Experts of a small language model.
Size: 8 layers, width 192.
Training: a variant of Muon for the experts, 466M tokens, 7116 steps.
Below are experts of layer 2 (counted from 0) of a mixture-of-experts language model. Rows are named router (the router's row for the expert), gate (a neuron's input weights, with its number), up (a neuron's input weights, with its number), down (a neuron's output weights, with its number) and show model dimensions 0-191. Each number is 128 + 32 x the weight over its row's rms, rounded and kept within 0 to 255. Numbers have three digits each.
Before each expert's rows: "comes before" lists some tokens at least twice as common just after its tokens as in all text. This comes from a sample of Wikipedia text that the model never trained on. Tokens count by the router's weight.

# expert 42
comes before: "-", " ", "|", " \"", " UTC", " A"
router:114091165121145126161134141110091146139111117151070097119180135135156144131127108143075168162138126159156078116140113103127094093081091118156110148129106186110090176097078148137147156105121161149162144142180084152128154143082116149088142149191202100186079175150176126176108071146109131060138100140170152075161150104190152146128150153069071143109094164106177171142095144186111129099115105071121190121079077148161134098147119126078136148121060161118135126113137123101160122125094086098124131166163185144083189111127098122090144075114113113201165142135126153111175124151085170187
gate0:148172133165094163113139141111122136131059126123140098084135082162126091117150191167150117099185160117101098144160098138073096105135154118109180138080101108155149131160176091132187117140144120151143147130180160152151113130150163165097119150187165194099142166164154125178095124037114096095191124150129121124150113039097142140122145122080137143198145175126118148068131081157148109152096158106140141111113101115092160163221111161122140154140158145107119155149173079155122151087063133136171108170127143113151099078125168094134127110153151108059165154156111185178154155188137157166
up0:104172114055111105104152139121137126139150119178124128111125082104150146134098104149148199155127142117127115143061151123099213086104160166103146128163088135076110113113070144150059102095163108089125117147099124129181083122095215111121116155041223162132153130096149146162113111097102056099124138091096195078076115127068108135182118119142133119121118123150163091111099101155118128062127099085157125112130146153099097097138111104133128116122220118168154122092104068110152145147111132138156109163132100179154093178094114107123109077175171091136114085168149166128108138091125125159
down0:155155117113146161146133128057115125199128103186150090115176135147134157099104131123105117122106153139144127148082154103104114191120110100076156127124142144116117107125124111116129155104124060117052152074129053099129114162135160105105152100124176173148144112150124144074115075108078059163143073184152176137120144096151209131211181094099129163151155143147157131138124120161125130049127056142196091110184109121096162126137108148111117190105163178182080125120085116129145200121104143174086131194140111148076131122187132139082130116110138095174144145105115115102124132099099107144
gate1:139135140163152087159136100156188214119174108111086122096140150139126140146084098105057125179166118194107156090125147156120126103090119115111105124116182177082161115133109134162123134124139084085144079137144147101126149146101134156079122144141083108114165088122130118102143155171082086094107188127058112187148188143114139107188171080070134150147109176099045148133164092153170150145080174179189130072098073121138158109104167161177114109104120126158134118104187155123076131145086184098126136117148169132193107144138154151129142138134151103135100172186122107134186108135177123158
up1:131108144166149127077171098141136116104128144119104131177150127090088191177117148097137112127098116134108102181111129143146100169073138074080187105125151112120146153118156139147150090109108174072133157140127148149124137150164090140150121117100203171069098101131118164133171109196153114107113061138114149092108123145186155149106159127116185091151124157164107150139101119135127081151133156137121106081089139143146173091143120130102137081144102181161125163204224056103154131134125137102155118145133144123131148119123062136173175053177154139074234091114101053105131106138158173123
down1:112142178149089149136123156119166115200135125154124144123129112121167087137173156151141153111115165076137140196099123091074115098144180104152092110127128099125111205203091102131090102139109135138137172210130115198140079124118090160121115109190111165123109128090107172127134147133142137141108076090116117127108179168087151122060108122148189099083079093077136107122124121121137072122165079155023134157176137096135112113124095121109132154114155141123101188134117148128142135118058106153090139107180101072101142140119142133144038067200111161143109156104143112109182145135103091145
gate2:152147139112164050124128141113131119144222156105153125171091167097144111114103161136138154109079088154109118124149114108145141066155120165147087143143135177112151098170115114078081107134083134116084192188141158135114143142106120129156143155182116168135126140121073102130131138179108120094159022127115069163146095154125094132156173128131039189100085171112134120170135112089069129116093185159178116147135146110129063108175146139165156117069105165140146149111031108156106132139072071180116106126137096120154171137125092101141135154131104159176106158113134134153098129119088077143
up2:173105111114223086202146149150145184124106131103178139167141132144182100121169145179156081182143207123087138132120132114136131142098115135125131078129155124118062065125167116098120127175159143137109149088195109144129116140109155094169088146166095151128158148127088141103138178117088091093154141115147167124128127122144135098137054103109066110128153110158133069139099118094196105095133159204141169150114169114164184148171097144089104090157116151117119147100061125135169057111149069116109114137107108141103119156122070079097131154151105183131146165125173116131098130111210112090
down2:113121135112132090155161089115124186116114104134107117151107171122097150097107139178178099143125185093147035170159143094093169119151134174114120087113155207109130092098190123140134105159163145077117103113141087130128169070120098131132131108185110181114088115077118075123139095176114136093127086127159121114095130167121074090166115086128092145173096087122064072163144128109128139138080140134133163160128135150130116152133129161089100101139111125086158166128152155168135051158113110113171031096159074102121136076197090088100097117078112071161108130093174127151192161117115144153

# expert 4
comes before: "|", "-", "|---|---|---|---", "|---|---|---|---|---|---|\n", "|---|---|---|\n", "erv"
router:080112118084096172140185138131136123075113135109135110150160095142176122113105094117122117181168183075115102099090120167122124115159085156108200102080104143091105115173108196133162177130127187074127159135181111141142144150064105136130147134201166127172140142106124107194096094111139161119130161144117130121099107148141118165081146169110100098104099160077191187177135167156132162129097151112101134088095107165149094087093128122088096112142080163155145095053108173093173117107174076091164135103111162143092177106154102137182156165126113123173140066137099157179156143138089169088
gate1:142127152092058162094161130084191124124154112161082102128124104141113192124192104115104099142144084076106210135140137149094109098139157089141115073095133102148161128111118207189129130119080170124089108173118070115148070129138125131083096145150149173143105118165116162184158115111148096146070090141123116095166091111104189179135147120065087100089148149124113149146162141144150126159153121164090113095077130071097120192139126104125106097115076124162108156072071108094149147073119095079170125167125102061123175090154080149165131192129158127167136106150090129113084120101160128124
up1:180118118112151122103139076083118152114155112165118149163173129134109134093105072111132093154103090144196101102107135181139129121153156104150131126123188074155129101171142094161127072079087100187126154213147154148087102148147105130150093088089132139161086122150131133143164184115122062149150141105123139097129156096180064126113102130099114141167092064074083146121167099055090137095118103068113100085140137173148132186144193147134143103120144234151123104085088111177152082159080154118146157154102158114141138169164109126166146147111174148097123147116104169178098156094173128120
down1:156111100063081090157114044115046097085130118097146156110082107156125145159131147133154094140141119106138163139143143180116123118144112127085122112112151135193148182171162106057175159136129121123098122125137138128129133122092049167151153120137152079103186152149114187139146126156102147138205132115131106132137126138206114123100081158087086133143105180093148124116154154119141123092130158214095164143100162166137124141126034182091126162084159116171146197096141108169121172075108168124134074089087111140135128113078114127164079129187118129102166148121075148088112113093152155104
gate2:136115123131120139104168193147116135091150095117081102105135122148132123087145147113167105203117119159151072152120106173119109146109089081129154103104148152125067104157120187172138136125120133165113094059076133134154173095157137111148164183194202103085117140073146135135110120148035052096113142117092114142150147057133115132119132123120178089058158132168121114208120103132118136090144100119191136123094091145076164131086177127189149114125106068095145125109154064189101122165116116061134139179154099179152148139154127087124142100108078115145131136096147178165138135131088098102
up2:064082071114127147130179132087133112162135119100089108147138122111125114105098118115049077135154131153151175117152211141113191143134116138105064118143163114115152114110135116186123165141134095111114088083116164159224141162085101116156116125166139161111156124164077132095154122134113136111130141097159097099124150125108093182129107192083158109104110146121065137054175121107153150132110104176148168089064113186111169110115112093131168155125153068092103086111118151105093126172170182176123157178160113119158150099107162122136146124109081099192144063149206166117116081158155148135
down2:125127106117051144147116083158185212165129132130153116084171109074141092133032139109096143154153124131147147144134118116146114130120197127148119143143093103150182180161079135102094142096126097111157139111133151109172113129139112170043167123078154100122128101128125154154104146037120182124083126180166066109127139168073083120154171166136123171116116128187151124102086138083164106114079149144055139127087125132118172104113171126125115111123094157114054130095116145106069127153144136153081139191063149170124115151179144169121132090148126162173107137142146150102122105098132201134
gate3:101141127101102163102132137141111109131156091098095144112157128166164150098135137114117101142152133073138170139121133116146125094036163156087177129151089071119169132142126159158141159099109139107073108120109181129078090148119097147071118109169125114107165098091142187165120125153103075111051113139128043078153136092144084110147212079110165098128067142138081080063086144148180093108156065165135180131129108197145137139093133246155098138119156091095145169119123113113154082146114152173102135156152105102119167128145129129093130106100126106139109149099153117133175090060115135133
up3:182117115104219145115133115147121174133138097139140143149068105126141089143130155165134089142129212210131106151135122151148141185109067162123074153148077122169141174078104142115113159136159094113103160125105159075155158106133175081115135141164077202127089095125158104106054139155119138098090141147113132086152172142167151103119120167107116125138152146117121089075095174103143175146110137132165148118110224117176109104153139146113091068157073138079138111109167119142148169121106168205137163127173083102151092103158128129094175177106148138147117121154137132125124084139151079211
down3:155112039097158124173119135162109163089213108133104183165106186145111161131120119113113154198117084068153149149137119071104158131105158144106162156150149100096185087112127154144100132096100122113138139123107167120085194122174136142158135125097080090137170157121138131127115104137067122141162113156094063088111107196137132140126114082192078121107162121132066109139120153136060103107071058176138095119111104222102138144127130072131109129105148105129143133166149144139110096117142125183141168176060143142160167122204104115119127173082114120122084122149104120174069119120158127124

# expert 51
comes before: ",", " of", " to", " and", " (", "\n"
router:102111142151122179144166180088079149092174123094061068126147135131140167170091107133129099153154115093156132093164109115145080093157079137100166128153117191114095089149146168139150158143175096068104168172098140146083145136073175115095135163182145136196095147142146094171049078099150160125138086131112134088162126163144123115092173112102107141122126173123050175116092182153091134107107086115141144131132143188168057112090106112158133086129105147127092082127138103122172146166137126119151149144130152172128175151135090149148112119076111134138138124143079153177167208037146129126
gate4:127190134089090151134138191096184088098171104081092095159167113129165183238097161141075119108152064121127166093136171142139099118129093122148123075114114171101074187102183135092104137097183136076109112169144136170145159159106143152141098134093178146154149135111045104148098086154121141154099113155123080142103189115140128139145142119111079173145118121211119128173092151130109150123098112129130097167128127169084098139136154141159090126125084162133113100102101107132119155107147147125182124162143110133129153216232140140100068130135129147081152144139073135109106131121126145098
up4:118114170090148109171102130106158106105126126167166172141095174153138130109093096190119151146148122136212145124158204115153167096121082148145107125102093075160094129086162146137132207124145169120140152134150099095121140152051127053115147183106120138131109119155111165125110113171199133102175113074135164190108116122146180080163074192161148097084132155149147132082152099151100087161125128136086110125137151109145129106155136111089214112095082095113133136124172101133128117072148164081162155155069155144120146130108112078062161122084090091122102098080152099112150091191144109152
down4:092121126167149136135110139102117110107098147085047145163114149164137101158153095143126151104121127138095147155151095130137125116168179147182130156134147101151080157107123191137089178154183147162127083129060189161162149169142082208144138118152112137111125119153107140183146092120144164146150111166121099123136136152124167112146142132095071110143214151082095114121116128177142151062117180057180153147140121115151049145131089135137096177122106085118112140059114106092145164168116166139071160067139176127141126140174121127081208098108142100162147212119151138139136118137187099073
gate5:111132157060146207141101168128080060093142129153118103168108105044160139167139118095097133103126144166115088143107155139077104160172110155096126121169159129118118108170194109130117128153122155161122135129171135196079117162168105137134142144157107156170125118159087090142081123107173100106172144137134145125154118092125068220157125109156185093112169167150138166112133146126209154161113083172131169158139155137097056137178075141146107096132099131173139101115120127110172148129112107115146171156138162185130126197149133100150056151082115111164073134092103160145105136081149187098
up5:110097133125131158101163119124123106119069071159086169112137079080133075138098117114099129120134155131078150087179054153118140076146119107080098149086122134138081149183170197142078168069106107115105151096115112098103137166161086159149153151175142132152138103127160149062115060086110142120114131104126124120151096157143096171226101119152150092094124163166134145085134160137140148098080126114113177116147137175084212129091114110129094138105185148128179135154115145145139120136126126116063073119123116152169067154107134150041087090172131103139139112125166141147168190153118199118
down5:120147090151140137123133171171075123084117087147170105119131142160137120075089158136170102148167144168122122200152144142104081128161112152081120098111138151046138182143132147099136135144163105092091138096158122149085126136059147111135152152158178138150190151151157139143096135143072140106174081088183120123092128081174101107178147131089128147074133115094129160112046122085175163172126083141189053100062139153050157128163086133165133137154147132099100073136106180179137107120168107186165152118128111114158105159174143104187154144096119066141071127103110108133145104143132132095
gate6:085089158172135136116140174148131120060126103173094129146160154152086137185096073133139130146132122202081124105107182131118125098151172148101185101184166146162125139203130125120095171100094081132082116109225138106127146094140146109101089154125100128165115114085126153210123155119143117141124092086150158129146158120152097129140113097166107121123094131148098090140068137135092101181079080105148140125112076131177094117142131120038144090146129095149125110119152095078163151118144143130139108126134150146143106129159119070109188102151061105111055055140142102164124223089129168106
up6:087055116169091142128156097101200084153105180119118157098094089165119150151158127121148177087107107110090142116158154137128088117104173144157139158101169052143164150089113156104160122152152106189123126144169122159131072140169134128057106134083150104087106129064117131123118150136157167130186122139104112189093055191144155118128094153158089141136105164118106132117164077112097108106167151161099083113107094181150104138126133085147140161150120180104085090134090076116109147074138138118065104061153176191191156113103146079086138127125144138114073112147105201102108097111151125160
down6:110095141158146158177180167114116155147107107102146178103135138093165157171087139162190083168120138189123153108155111090124120138029086160118102166070174156162158130164129051169153176133136117159155151175135136149107139118092130156144118134129094174124087069080096080115109107183118154108134136130176145118140153103098119046042121076150163100138134151115174125096173091067157108195126115159121131105068053085149131145117162080094138130146134121169110162109193108147136121121147161077173117080132146126097086099096154119162092144146176099114166123133164140135144147101128140109